From a checkpoint of a small mixture-of-experts model trained on Wikipedia: 24 experts in each of 4 layers.
Below are experts of layer 3 (counted from 0) of a mixture-of-experts language model. Rows are named router (the router's row for the expert), gate (a neuron's input weights, with its number), up (a neuron's input weights, with its number), down (a neuron's output weights, with its number) and show model dimensions 64-127. Each number is 128 + 32 x the weight over its row's rms, rounded and kept within 0 to 255. Numbers have three digits each.
After each expert's rows: "mostly gets" lists some tokens that are sent to it at least half of the time. This comes from a sample of Wikipedia text that the model never trained on.

# expert 20
router:133152072213152164084158119079134155120091124132105134063141162158172094119104176137167124131117153105132095128134096189164163123173147100172119145121176156161070177143111145131137062165145155
gate11:146185146138146061082131108139156096130147116179128100126128147187090087120140198163119140149076100126165114089131179088139102161099154129111116120166170115116175164133068110176177120178090099
up11:135138106157132218108099125167133124129107164060160078149125132140121118144072150151120185103113141152059110113142093165070135156135091126111136169080135149130127105193115133150070137128136093
down11:064125145139166156119114159132133141110122114119124048138080082124112116123092123119117120093122168155137121189175168146126144106164144163120176165045156105157095143078160159124197134140147133
gate12:151105102126159170167144191079110117182132120147127189137153096118137125080201089165158113088118140146187077128092166085123124145107187188134119187095100159095167138130113127126091140135090122
up12:214104085142171105137056101158093192165106123069116115095030143115177130102129129114077147189144141133097105087119135103133108137139114131168093109162142114105116170172122138089119183101073107
down12:134066075153151148150142139092134176158150110148170163160143173092063134143178099117087126144136061165140069132110144094044121114108153083146106186105105140131171144073148139135106120127112139
gate13:155147087160068159163100157106150142147152142128113132127183190112084140042100031153168116145153136137130117098090125167114116135187063125163120172139111129195082178126155106042128155164100152
up13:145138195126158133115126098151089085163175096130168094181079141171130069187134135061113117130186187138159053160140165130096089135076179152098134099094094173133154150130111138167069143136156116
down13:141138186145083062132080107065123194182203094074121159118105144136062213086152105123141134149118094087161133141123121169095110129053136118176133148110124172120098102154135142107122107181148147
gate14:171068135105163148125157159088057175145185112109206092134117158170087105096149087144127146088072181143182116103140172119164154144135095148150154081145096154122165110119172036138097094106122091
up14:142134116150162147132151136181068152200190132164218115108165188147126097109101151141108077091041164161128144083152188156129167140154101160140153127138141122130166132135083128167114128085103125
down14:181128178175141166137092106112183146155155141172172146138119080126122163119133189208154079146135144166144098077123154120116160110124101121161146167107165183157139172178106107073120071060110138
gate15:076076097154147127127149151116160138160141170115118096197116092128141125154140149168120164149098100129098116109134100181105141085156118131109097127081130091108109148086144176104136129160142092
up15:106128109121087099184152105091169159151107086132129120131140117186114113076101132126102139119123154164048147095111166125072062141073118154119139201099125113152137121157077084104090137113109108
down15:119129120121151085134110095105144141211125125139168130102117132074076162131214180066125096151085117135126106145176154111088138138085150137133129114180171151137105143166113146102122155105156139
gate16:192091142155194109139176112159143133073109094163152142196093133179118125118121078130109135128153130116137125130168089126070097108097144137110117143183133104091132133205132097120169161113120131
up16:103140087135133087138176184130126144112140109092184093070084143134086106175122084126087137083160070168104154126110174099113135119102133146163140070124186140184133150077107144137118105158120093
down16:139073111175147056110114137134161136085161184129116123128105138105141104156158173143112110103105117124127092181048125164180129138114140120176136124119180025070120125109192092122116131085135158
gate17:091138119124131160140067119131163128127119162132168084163149124140148133167089155077135111144178165155112171191036143111148149163144139129105122171145099128085114104109100123148108108119127034
up17:172135137092155135159119068131150079098170137128112133160144120153151087174124153107107124153099169139069144147104129183096102133092144151169136186101131185136164181132102185162151131107144213
down17:144160091125150142149101061131072102119156177121146115050089120122144052151145105089155188121078095133118142103218138135097114164128174111164144131084109090127143136138129122128087146120135152
gate18:142106159093124105131082194100124159143140131147187191137100132131151155136090101093135105127120153172171151134136130176084182129182105106155108161137164108150084093140129108150163092121104112
up18:142137160134152114116109167118084073131116118190159126150125140140086180153048159096109087074146167131073182113117084134055129177162101149112116111117126115167103094129152087117172154103111077
down18:139116182112150073168128122120148095106109095068196104116132134083151107159090143129177113173143106117096190135143147126115150100153112203129140136127107141103183109111131096208119068099124104
gate19:095140117101153171100103129107162068088148145079136163119136104107161175138131125126141102100082111151147196086131086136136151120052136155122069174141150162083114110139127153093115115120110196
up19:110119178192173113109128098143117118137176084109177059130132120117133172082146107108068131161125083162119067120123225129132099117060130080142128147079095181150157140145092164149144155170146166
down19:109160087133129132112090089128113122163120137163159112125126114101165125121133124137046105139119141143128080145057109112160115120132131083187145137108216114155145093089099132130121163164159164
gate20:135187143110109178166169181110090083160170104071124149160089114106155110108151168196096165128099161164110188200124108140082129116148231104109146159155101142173095109083112141177128118156114106
up20:078169197113149082135112159166119129152114055103140113139122120121103110167193110105141134135099134067114105186134071180094166133208114113119163146165158096158159135103158114148171172170109120
down20:188150104092117181135146082061117088109131129166125138159183126151140088170124147126183102100122064101179096129142147105052158088151104103210139143089110175112136161170155041110183121129062101
mostly gets: ".S", "omar", "č", " Amir", "vin", "kes"

# expert 1
router:152143115139141176102159156106113120151120083142105099101189167114160085077118144128157153157069174146122106100121109155172144157185084130166154169163162167125071171136122172122083115174151162
gate11:091168072158188183092151108143097168107093175151052136117060110157107195123118151121104102107109223130080124177129114141110175101144087158148135101158139101079176196124113091123179100162129155
up11:071132127152177168093162124127145146132094124161079122186051150145108175140140164107112134105142225126131134129185158115112144155178108137127114103196065088106208130131131141136194116140111147
down11:117103151131205140110116110119150167123147128143105125135099143156111135146171114071143122115123165122114124116135131148150143144139076147127125132156158142179148133080115090144170112098111137
gate12:116121140150150110137152136140119138107121155089069122132134089163142127108134098113153112146104137088132172146106054155081113123042086133085150202164137151131140166094196099127150144111136123
up12:148110128090157133146159087110140120197165052140164142124131177117099137148120084139098166134132155155174116102094180079107119112160183166133105093095151137104136130173088134096091128125177125
down12:120184116116187158123183157143088170146100085118096127119083133163169072084126115169175121118149207179125124079114102100086196136085128124122130122086158119174160061134176186119121084117114108
gate13:095126155128129178190146118163109138132105121126140112093084160105110086127135158103203145153107198188165075103120085105124167139108120103164115134156158151126176133207120050143098102176122083
up13:118164107122094151091110121119142064153156128107119155170179133130149109124160132142113099148163060076120138159137154172140078130127163146160140103094107104136089138120124182132147108051055154
down13:117156108126187164114123132118108148136113115198071083134073061132168080180162140102142149104156124162136111082141119135160114133102122109106164134161077147151102141137143169114147124074114112
gate14:123195162095110148159157136105145109125137108161149075114066093118168113200133177138116171135114165137134131114161106108124160155150165106185119121152113113128124122142100117083119093166079136
up14:137127117127156190116184119097199140148162170139112095090119128086100103136137156095089112176102165118106223185103133157190124116140175139108084133120150161106188142085093060089182127161083100
down14:190149069131189139075154048122111142138124124073133141187126113110094175123152184090110152130129052113106139146094127122139121148130107133106120112121204143070163165169133162072090130087099163
gate15:084132154092112152158167149137069143166171133115105167113143074159196103182097134128122179145050070112159141146157140089135152173124090205100121070089128108180129153120159119094106128111080151
up15:159136184115117120226163091099107182134176078119144126180152164160123130173136063108133115137089094122135136156110188105097092119087136192095093138104099104108109150177114109158090160200204163
down15:160141164116095117136143137097124124145173093121142130148095132049157119112120093136214095151152116117120154101164093146212125188148144193168096116145138139067173112187141125123121163120115117
gate16:087130114128116153144118103054154117138118053121083122122164125113128166064168128075122158102103135141139152143099164071173080138124132128190108118198148113132077119123120066125142098154106168
up16:176120160143155110134161143182108126126109232124132094127061101130128087183096150173107130140159142147130135112151081191094145130108136152065144157095074107151154109085127159103088144126144096
down16:092124170126137131123149198145105132141189158142098122087076164149103140086191065161103134154136117170132121135146084066105109187111118128187152119117088099104050130160131139141119141142110153
gate17:132101147128187106099117152156135152142119110120105125147086162053086146142173133121125131121119096144183096133088166094104188161189147120102160057047064052141158049101156155161099149128107127
up17:152095129108182114128112156181146144134097150106126083151083145090098109170209127080110117154156132131134115139109168087121176115163111127120113053061063054124167090094161196118110145128114142
down17:108140090099087131161147163154161126068112169116114118188104104168131092146136105126098129124122129166160129097182118109149198089135080179160089088117135079164098140120100181137125111139122164
gate18:034122129066103060141099088151165204163134092142120136153107114059043154127114157092151103063107085119145151091123185108109144191155175153106177180118102077148095095132130164182136134110108130
up18:148099127211134191090156141077130122116123140093142111095152153164118166142120106162092181148121149166124120115165127118092147113150039137175114180179160122154154161110150130083079101153096191
down18:096099136109092108098153170071082134085134107160177148071110117110145137162156152138097089116091136083072142092139190131101120068133117157143161134151158143062071125127146082111148172098134136
gate19:084168090116122121070193109128104128188144178104105177078171133138095130139121143172105107116171146102134165173119143167123130101091107149159102162100128081061121075134208172122150129128200109
up19:119194128097204141135097108101105123129120137127150139127111134117071105213110134194166121089077151104125104149113113143158188147168195071122130097132131130121089116139099109160112127157039127
down19:075159102110140141150172148196123132131088146094144098023175133085093161117100135106076164113112141154115089111135073158138114130098145115179113124167138163117152105202121123160149060089133103
gate20:079164111137090144103159148150147168184134065119094120103123122122043104174122209142125119133047079115151129150116114149110190134111111079149129089060087119129165118074084138145142091084172131
up20:099129096134077149104135140169145160111134115105084099111147120106049135174141174136120121112068088087140142184136102144087141149076125113162136138145059107126140099075106137150121089130095100
down20:137103131139117145136112126157150146165093049117184087166164100155066141144152217113123130099066055099131121220141098108100135083103103134073117151076108115089198136170152147156122128097138153
mostly gets: "98", "97", "94", "93", "99", "83"

# expert 17
router:119177122141135194075168147135123128110128125134095101122156146115145073118092150120143169167068194149114121095119071173180119155176097143170134131149156156167073155132084179147113111138152186
gate11:166197086084159150141105063159082106093101155108114133136124120172117151124182104149125091144140139097116162162139138105178138146124122101127134172150088159136182141104143118102128176087156148
up11:140184124167117102161150117125078103081141079039094093101157111178126099069165062172125191134099123133121091112137123107099121097127129134154109158152119191174142171114091104104121122106117132
down11:107145152100087121135139141113110088073094116175148137172098142126142192145194100137142183160131150191145131162120127102098119161117133120145135151135101095053147152089150118117075113073122106
gate12:159107096180162100153118074138157123154150159093123144107144078136081123094181215135085130117140117145127142141099130114135107180156143163142138122051081161090166107106107148072141092116106097
up12:149108132156189159193111109137156125156180112160168119168097122186077053060157164159131173136129131082061193122108116104142054123129171101135082112086090169118105125129129149073119129159099150
down12:143198130122164135161160152120108083104147110152159151189094133114116097133122156059062156106156065139186141093146106144096138140119121124117072176087144158141102140146100128078130158148173097
gate13:137165092113105098082146148140133136090143156137123117146111161168177167132130118066166115088127139168125150087146145038105173125145088125081135134183167178123161119134164145107202154142133158
up13:147151147173169094133156086082121127169073085146146145098123091132200156114153146166107159139080104123108177199099127088177121186189180073064154134115103105099117120118107064125090130111138159
down13:124165089106198168153112151107153160100100189083061133076111155112129096147108130118113156192105114106127195079051174128134183154084176092109125176120158097153171105102102197123112118155110134
gate14:123119131160137155110079187139147135090143111117127149217117172054083124199089082117136147166184133129144099114104147151059127112105098158175092110099130166087149141116137121165136156193076145
up14:124150125076129087132181097134120087173119130144109100058142101164161149045161143153126094079091142117097147134130097096183133143146140095094172132147147084184092134158099125108104123088183102
down14:083087092140174109108136183143110108095158127158127157154143170114092187112129146159119159227074104134113131144109161128153196103144094143123124160153200174131168156089180142141136144167138088
gate15:142142098156123149104123122057203138139112100150096160193115107122173115105126130176148157159059171125155162111138113137148175132108111141138090090096121111138198124103154123131119139103093126
up15:136115117089098162161162054132148104188132161096119129100108162139146093181083094102134147159119116172156095186210117094096093101093146088147141126140104119078059076115141109143138158157099152
down15:196092160191138117138152132083144120206153165078138151147091127109115105188131138150130123138161088175120089133146111100083094109130120066167136116131223119099118109155159112145146073111174138
gate16:148109126143116116133134149081134136124102133157101130127123156116109115216136110146193108095134078117115061121126171090177093126129177139130144116147143101135173101094156135181121188157132059
up16:153087135115173107179111103158112128109166134127082136132071144141132120157118077098143108043156077124109119158059189078175123164100156167108126108115099141165197158127118158077129150162159120
down16:160128111139134108089151149124111108097099142105137160169103180133160148219142138121133126134209147115143113140097166136155035181076143098130147113055122098141150214116168100115138186155126081
gate17:137089097102138134118092097143131114124168148161094099094164111133141122146083074154126148125118156111175130174187134158116181119172144098155056139160137127121103148171103160146141058133133137
up17:120147133068130077141187131154140043114135125063133069163135141161109110093153137172082088083169081187153065090114131129160127172087117129092174110126080155117136124134100143074120146113092149
down17:157127105089081154118151130116151093129116126185110182168128164136067127182125092153166114129105158144112075130056139124073185133136181127148196147109106131135098175139172129171117145085171158
gate18:143082096157150151125126088159136123129126164101164117056081140104167135101086128118148086209193105126055126116071129150138158113074160129174116138119097134127102117191170166108220107157158113
up18:105138158092115114152130173133133126111127117144158163146112081146097156165150133150106151177114173180096165086173127133127162147184062159127162095144116114144163148092128120210082105077114094
down18:047104158143085065168144174135122115112091142084111131141138174167142170157145151142136122138139133158217123116173120141148145171123096125156106134117115123114133137047145121172085186098114118
gate19:190151107121108150151126133137187126133144141138170067189169103135200123089158111149086122099130132082075119182145158146176106112199142132153161117127128182099176103105122139136138137120083083
up19:134192134093067108186133145174117123163084140151118073157065078112148135090096134141108133138107099089142113131165100150133103100162184145128198081116162138098149078104119126106098124129137166
down19:109136139139066072149092178122064088135193141143141098145169131096179117109091142134163137116085076108090150123123103128188128139095184105105175105072080117153153180123121127176103110147047122
gate20:142116119100095190121101093088132119174118131136098126098126121144119179163151125148151129176116094102093053106174118096180124172113185137152133071168170122116173110096137130114158146114107135
up20:170160133131110129106147163132121102132079101158140141153128143111079077140103087115138100171076080150089092186150130130083188164114128074159089091142139103099121080105120148185156109111118129
down20:172134133068133194137143122165137146143135123120109091141113059096172116137099098133079072064067087188121086204107140134124143126173110120131131132082067095120090112170143117163167088121152154
mostly gets: " took", " played", " began", " died", " wrote", " described"

# expert 2
router:127133085137141151098185102103104121150105156131115133096146142173193081094116172119160109138113140176096113102137122143161157156152045152150126139122179171142089164150134127181115107143154103
gate5:107136122118162131185133147089193118101151074147149116168098175136115137134145103148142095142131116125161113182137127126142077181173113082101124142143133168250206158117194089145138200123140124
up5:163099170151073162128167075079170120108152112193118155155142118132097108141117071115174119177202132122096163131146131131087124157158148085125106170070128142140128145139124092095195144110077125
down5:148133092124088132186126102091191100103153121183101153096118163165082123078092141114117122159131178125205130113118092178132087091144059089148098114125181132128098164132128145156120164167139087
gate6:136128177127100162115208132074069112128153119143135113144147115135081146154115084141107144119165064160118169158055162123133136103157099101096134131164132134158168146124111090131087152104166129
up6:129120113121099176095125172133152113169162075094075191140189150128123108142096116068150077118111105111110109190143129141125104161092155133165048145096075128141126099104136185122115125071096135
down6:113123100151124086188143128148116108189127152065145136110051037136148125121076175152122114152067147141145174149175122183096097105178070093096120118127120152132146118178135173121162124042111098
gate7:149136107107176149100116091133177145134138096158122087086082156140119124107107131110095135142089121143173158172237120163186101144198089194149121096129136084117098198172134149206087152133156122
up7:107169080136131110130111176163129176147155135159139133171140203078153085135151085197069107092108112169105115104139067136132108098183131122159122107127167102120140135152186145071094151175089062
down7:192037145099127163144157059113066140125070112109148121174146052099150119084041122164139168166098174056197065173153116098161096156147105200171112145066167121079118168140131172128146094103164082
gate8:056132125098137164101165136102159143201127105132124101117158073110098044135151158133083068152142093128147121192107197155130179121082121098119119093143148136087122133110129135089086132189109129
up8:134187152164145117157207126177102096117186142061115175135124103071103146115085101130068099110118125156113072215121143116124137114137135140138153167131187178112124123166103146111200131139122124
down8:151156121080136155089104145129138133143122154114161174181143138076107092135165158146104116078127168048163150099159137163115107157107130127076155128160131161115109129092179140092199138160169063
gate9:162140145108149113132137148153140086133150102143105148114035140127102132165135059175154148143131152086158121156105165160079050130079106105057118133186116083147124153119124164053092121125150115
up9:173093189089123108124108115115112098099074095086086122161115084104166065131072144126167110098121191151148110174131170134187136117118115181133150113141138169142125113160126046080139124146117128
down9:157139097117137139155062086147093098158145150168093165141088142128121189161144092183129091157161135136182085142140060097049134116121161087135167103147123123097107100156177103106123136156144075
gate10:116039145145120126128144145086144087187137120129105121170108074148180124097162124139114080152145144206148079118143151127158203192117140109127116086074132136174168128117091133068120134142162127
up10:123147124152104073137075153190172178154064114134151066147117170131110112154122142097071131058097149160150102150105121155158132151150134122059062108128099157132070100170144119132088091056141112
down10:085116107145114111129094132169130110110102083098101116087178113084130133140144169146159085129171173161149160135120158177156168170069096157095149141127100133102138123177116130128143134175114135
gate11:134074122134167163116068158118121092070095131089170177129166090160112100083130109126160097075125171158100157148162116151100091128170165069156160110062170095120109117092086144191139158131165138
up11:108067106095117133157093052159111142097165142172105137126109164120124099141094116070125099129086121134147146118124158122114098091120111156091095196156112162169101093110108096178093174064114106
down11:134122120113107190144066183157108198155147116177141104127121122146113120093126100161136118150086144160128171147131151132151112108132120085107137130159084103110146101124139094141111100061141147
gate12:106231134150083147120144150133129112129143110069136138147159101113111147128162166159079173147128153137107122138169129154171147195196093135121200145130127130162094097134131150126155061157168077
up12:102098138141124172084129131129091132079095114141162100132097122216108148143111109125133166148143140137203124108174111122083107116092173152118129119113102164158122146154151104103089235102077120
down12:148120143147104139124123133120106154028083113122139088143146130107134121076090093195108141121027193085168166151122117081182131159126128147148096150104102102141112079167135164096093158209150112
gate13:096155143166162111101106077147115156131185148133105136094123145126160120088105126083159112083130093178098164080146064201137115082167125064125084066128105126143108159179156165173112152118108106
up13:137110081100119126121122123127166148156134065170166105093152151114143167111141143140114100145142134138118115161092169137132091182148143117137136099108090131137110067138144205168201137068097077
down13:128138152132143133172160157200172173132118159150113131151223057136115151175161143106107150136186099151110107120131113118116083131127075095180117123192204069096142075088110080161116085088098127
gate14:127148124104068102135079139157082144161059124128153124091137153071109136148094117119159135168132197174125118111142099144121158184115131108160149154151099134075107108171133112138098130124085125
up14:120143176088058114096171134141164105145142099143137162099073113186120097104131134141137129142180089143122171143129082140104135114158154162124122100193128128152122134109169161136158154123149161
down14:167130093147150132144048173144158080197159115112110052126077194165147075139149169156148050140103121140103122155053106031128092109130143138134102165152140137154102050131112140141119151185144125
mostly gets: " be", " were", " been", " being", " was", " are"

# expert 13
router:128151140146119141100164083110123166131092096112080128086170171115161092085090147153139191119101151158134145111126073147157132154161123119167188162138139178123087190137115172122073099151139163
gate11:138146134054165104160147085216137155113128131093103120138120129115147162120167157129156123104105162102109093169103122100101179138140119119163145136192085121110089138118138177124092107138090145
up11:141187033137089097113147161125144100131109160182114132160119154141088063100172159107145046106174133112132126074093147121112119072100075090071055120139117157187122144076117097106127175114122115
down11:177145087156161125082102083146148155165101092135097118162132120127111146130132162105117210133115134122132092128156084142103188175116161164137104120176141116140135160031161209118135154099161154
gate12:151103148081141113100095078149110147116086097119141121121129125175136071194114123067110109164146143132156101148175109188099098074175092136113097136089125167121148160145116167095122154160153163
up12:158163127209131123166124141154079141135111128166175120115163116144149144154113106111181143083131172096068141046128124094149113155107113092133068144101112102180091132105169119162126099119098114
down12:091159148134150123137130128088140139135174117120127126088168063128165115117068133194163148067108047100100105208133156125167108160072128166171110080178136129135172122154130094069163094139100184
gate13:177124099072105133125064180159124136121171094156116128123134158145074164099138121137131128198144115144104153129124154036175135133173131171141136177131116135129164189129137103135100198115138182
up13:076128160190151127133183076094127122116081158097134128136127098115187085158121136129117129064123149111145104126135097213072139129085132085117121070121127109124093080130116150115163061141116079
down13:095157083110130107190081081121133200092147164110121117101146156135138177085117122144144159141129058100131152167163166161102113107089151134157068122103075151109066118157144154100184087094112085
gate14:182178178141140119131168139080134134131134076099143127146138085128126124138137060126111131096131087121102151171086074159126117138153097110138128113093141132163152136195079095146235150149136115
up14:134077160146111167119159158108068147143133090133130167125138159073082184104159206115156152120156143205145059107155142154131122187076128128199092129132056161130137124081096127139142140109111131
down14:169160088118095143100139109144182106094156164110148120116154102155086097118110138040088153079197152164108167156059109057123169161097109089147065130136132106176039061126129159189140126163106109
gate15:165143096112128116087104057081149079134076103132135161105077178090116188118167159125161108164132148084151134121132192138144146100093152114098140155129139147125117034138172114223119070193108126
up15:150142114118142112104121103069096064093057192106109155185090182101133150184088162114178164179143129126164114120027189165146127135145169100114140113104082145131158106137121147214104104151109125
down15:125127094115147138182145143164112116159039124167084181155117153132093131158097088102224082091062164106159154149114083149114095149138146122128105191126190125197127072134120069154135148120110110
gate16:112195123196074117107159104170083128054180137107156162154113170116114152099143115141128155084140125090090097091098141118119153140134160101088106138150078156187117183044093137122097085104150109
up16:160165150159141106097147103156149117153127146171149111154177107135167168150115180078130126066158146108160107128147167129097135140112198176144154168184099131157143160060133092177127062161111148
down16:127089166183107171106091126136140108138154113079136149143135180182154126147046113092117058165156124136125127149100119096142127097103089082124143154158142083131159141164176086151140147170147086
gate17:138110135152129140115148137141139096054103179143080054140156090119180154120085144140147119143158170186128147098093161168088080101153162104113125130109098110148100130112157214133104184157142143
up17:111135188107139149144167169117127098186129148121129130133110138061098141108140090113127113129074114084158091092122144122139107144120101133095140133116153085124105151167087088100154075159137145
down17:077192152081092149104138097121156202159120099138169119068117134185124157109061151123131202110163104112120122133122087057067107138130136086084200127087093160151128120086122103158151138131152200
gate18:084150169164175109133062132139123123121133141150165208122132180082113126156118107115100053176122103153090164125104066122133124079143098157105141154092128107158166061116117146095138147151128073
up18:100131155173167143143118176118093121145105171176151166102136120109117146153128123130126079154135128087129155156140072152152119119085123163108129120084149105211164069075115119100158127171124114
down18:153134120119160093075197127076159159178154134160136103084222049187135141166132109144159109134145101176086142096136098076079138109171146119100181163141085147167184145119121123132126148138119096
gate19:150088152172149143070148115091137139115100204155181171158142150095128154117141088148154081119095122088062152112122168114129096111149121116105121139119152127150074101114043155116181151154136121
up19:176130138106089096125115158124062140209105150172127121118093155147131137119130137123167107146070163067111135077123104138121143147116137130115109096152176124070092129144113185085158198172120173
down19:124090091133160171131132131110138079149152143090084164102104149090159133176152109117115145086148146166175099074091160069107185138165133124098153120100098156145134103134087145133153093105193121
gate20:152090052113113116162113105120158107173143117118138065132169122124146102142110130085161131097091143171143076128130118078176170089136114110133154145112118091098093141140171157151128132115142147
up20:101165162116168149099053076156171141080120131128165064116100178153120165101068126097137173088119164174083124186091175122073103164068125111194157154132159134103139154168165158143129112131145130
down20:159212153160116160132125123111157139129101106076153097130141141168103097117090058148088111143087122122159161143116145123141108121170135155127174135142156100135081137115120156145078165159065151
mostly gets: " four", " six", " five", " three", " down", " seven"

# expert 3
router:105122112150131196105195122075107177102097116131071070126175161123127054120114153144141164134109192182118081096132105164143136167164124105176145154140141161144049180182136140152100117160176146
gate0:098163127134151140078120121183156145080094102091171111086135117160128133161170100107133088114149074119125109123117083163100157149131143148112070186165091113160106156111121113112102172084148185
up0:071141099145132157107129099161173157131116106127192126064085138160104105142146099150106065088154078167070082132146042121108137121127151097109100220172148103178107120116130060136134162109139158
down0:110112145102112075115164088089189145125113089122099132153097124146084159077174108039101123136133094097096092107149126164163110133158152121154160124149153178180130121111130120155161105154083142
gate1:142130166138096149169177147119165121108145061128159122142212122224091152160114094104131150092142099175114133084141174158117126130172116172084151175170159141132151168115163115133102144129095126
up1:140101189161110143200173134134156114145118035119160145108211127172060145178132112069077092111113076140180124114108184155115132148125131168098150174182150122124177148115128145145156146183086146
down1:080133155115122139113109093119100173148165141058122142089116143126161114135107131119120154164143123147167164209112071086104071114077072123126138171178158160144137150138100099144175103129100140
gate2:110128140148161149109157103182118134098139137107133129099168152129122115057116167195135167113211148122107115211154131132131129099132248127181115157156152131125075177203132138085133084206116133
up2:167104122141124119110094116156107153153082105174157135152044117098127206137145125109153118135152126087157116118145095092102126167107117119148093113116098125097154089082099152131087162099201114
down2:222086171094108138187160119111059057127177129143114112173159130111167127098145147115140189143187101115162162135158159128156095127097088139162147174125115102059121140091114163135122179150133118
gate3:158181151096101121114157137111153125181085129118122072133123136122168144116100112125135091148133135140114189152105106115153144135160080115138140109113059151082177166093181107115159096099123131
up3:171177143125087146127163143071162139155117122120119082147124131118149114154109144133117094144116103128101209169126099111137142101139062113159161111147079153088193178118141159113170144096113143
down3:160127158085194141117108111102087134121185126079086172092178171120092115100104109060084112113138108081142120103160111071106087131126143129187067145074187129101087071117099127093183123134110048
gate4:153135069123171180181100112098070146195101126127142163090082122075171153123132134139198093133109187149139172139079134085090111097160140105107085093069166168176187157133088116145126071131148157
up4:121132183085170127079065087149124085116130087095156114104159078201131090109168120126084050102177127108152134091100076137199145083112106077123137153173137123122168124151187106107099128104183068
down4:087100133140148108116104197121124131122120131165136129113112133109112186124150147166126149165143088097078118125062105075053135107060128164172091176123139154115147085119067119127136077082169085
gate5:162131169158069128178138117111160167094108120150164105128050113162162115083149127176118121101103068140091188099122112144103146160171142184179136125175160106087164134073082103106117136102162123
up5:147199101144113109157084100132139071146081122131155154092200143111149183154139154110148125151137153104174083162158126107059145102076091112062103080129158139153112090124162132124184141145129125
down5:110156115187142124111060176156063082137072122124113099080150129096081072076211168102134106103143127128150190149088089203086106170175133125122169140078156148077143134132109095119111199149134129
gate6:182103078118114173088092130215156129117108202124143170089121128131150122063173088184166053150154141120140091113194162183068158111134117147111129099125139065152077118153121162130072106178121107
up6:148126123139058175137121155206117130152156229164160145116147126141147125123174072137160052157133089138151076106165157204088171105138141196106132088124141081130043100149100147166070144144143119
down6:208178141156093116150151171069076103123143128144167075170103147148150163190142134150147122173088072101144108130105163107158117137104146119065112083110088100166108196082133060116091163147092210
gate7:126186112107162112148146092179121081131107167133089175183104093135089081110142072104107119142079060148190146106111154091152148134176035108105142119127145160160129192090091097108113179160095112
up7:107164094116132094131140147161158054117114132138114170183141128158084043146138114110122147131082082108153147085129168090145168103214039089103135133140168145136155162082097126149144158123121124
down7:131142161140162140178098123106158116071166120094113121159087139162166086120109116137118159186130132216148141134121129104135127117133077111059083063172118104124141152055166126103137106114048137
gate8:115213155151141134137117033145114113157140165106105070131079112089105119179126174164120122170142176115109130112146133195090133136084101125138024134180106150113133149151114063165124085149124103
up8:135046108103116113117130221098139137094108095141154182129177146167143141086127092093137130089119072144144123147113124066164114102176139128122233121087152109134127097098129185092145165121127150
down8:101124124139148146107092138154124122124125155129173147125166109167148098177060152149084163140047147181137149085116127120138107107131103110128181151159115135177080132125082106095097150128135087
gate9:107059115101093130143112156193083128135165078105124121071158094153103136061148162145178122155146113167119153154138059065130106129157169181097118101117129098168158083150164144155129148100139112
up9:147136126144187101147190116065114169155108094127141068077126141103168109142124113122077134161119124087117141149110162153156105147106123132142171105110114096141170123160099114079084080126085175
down9:141125127136177128182123113122148161116113150124108164129117142169149131150088113135085093182088156148123080110142123176058103148171089155115116088132139103129063161105122136076196080132147124
mostly gets: "|", "==", "===", "====", " Candidate", " Clade"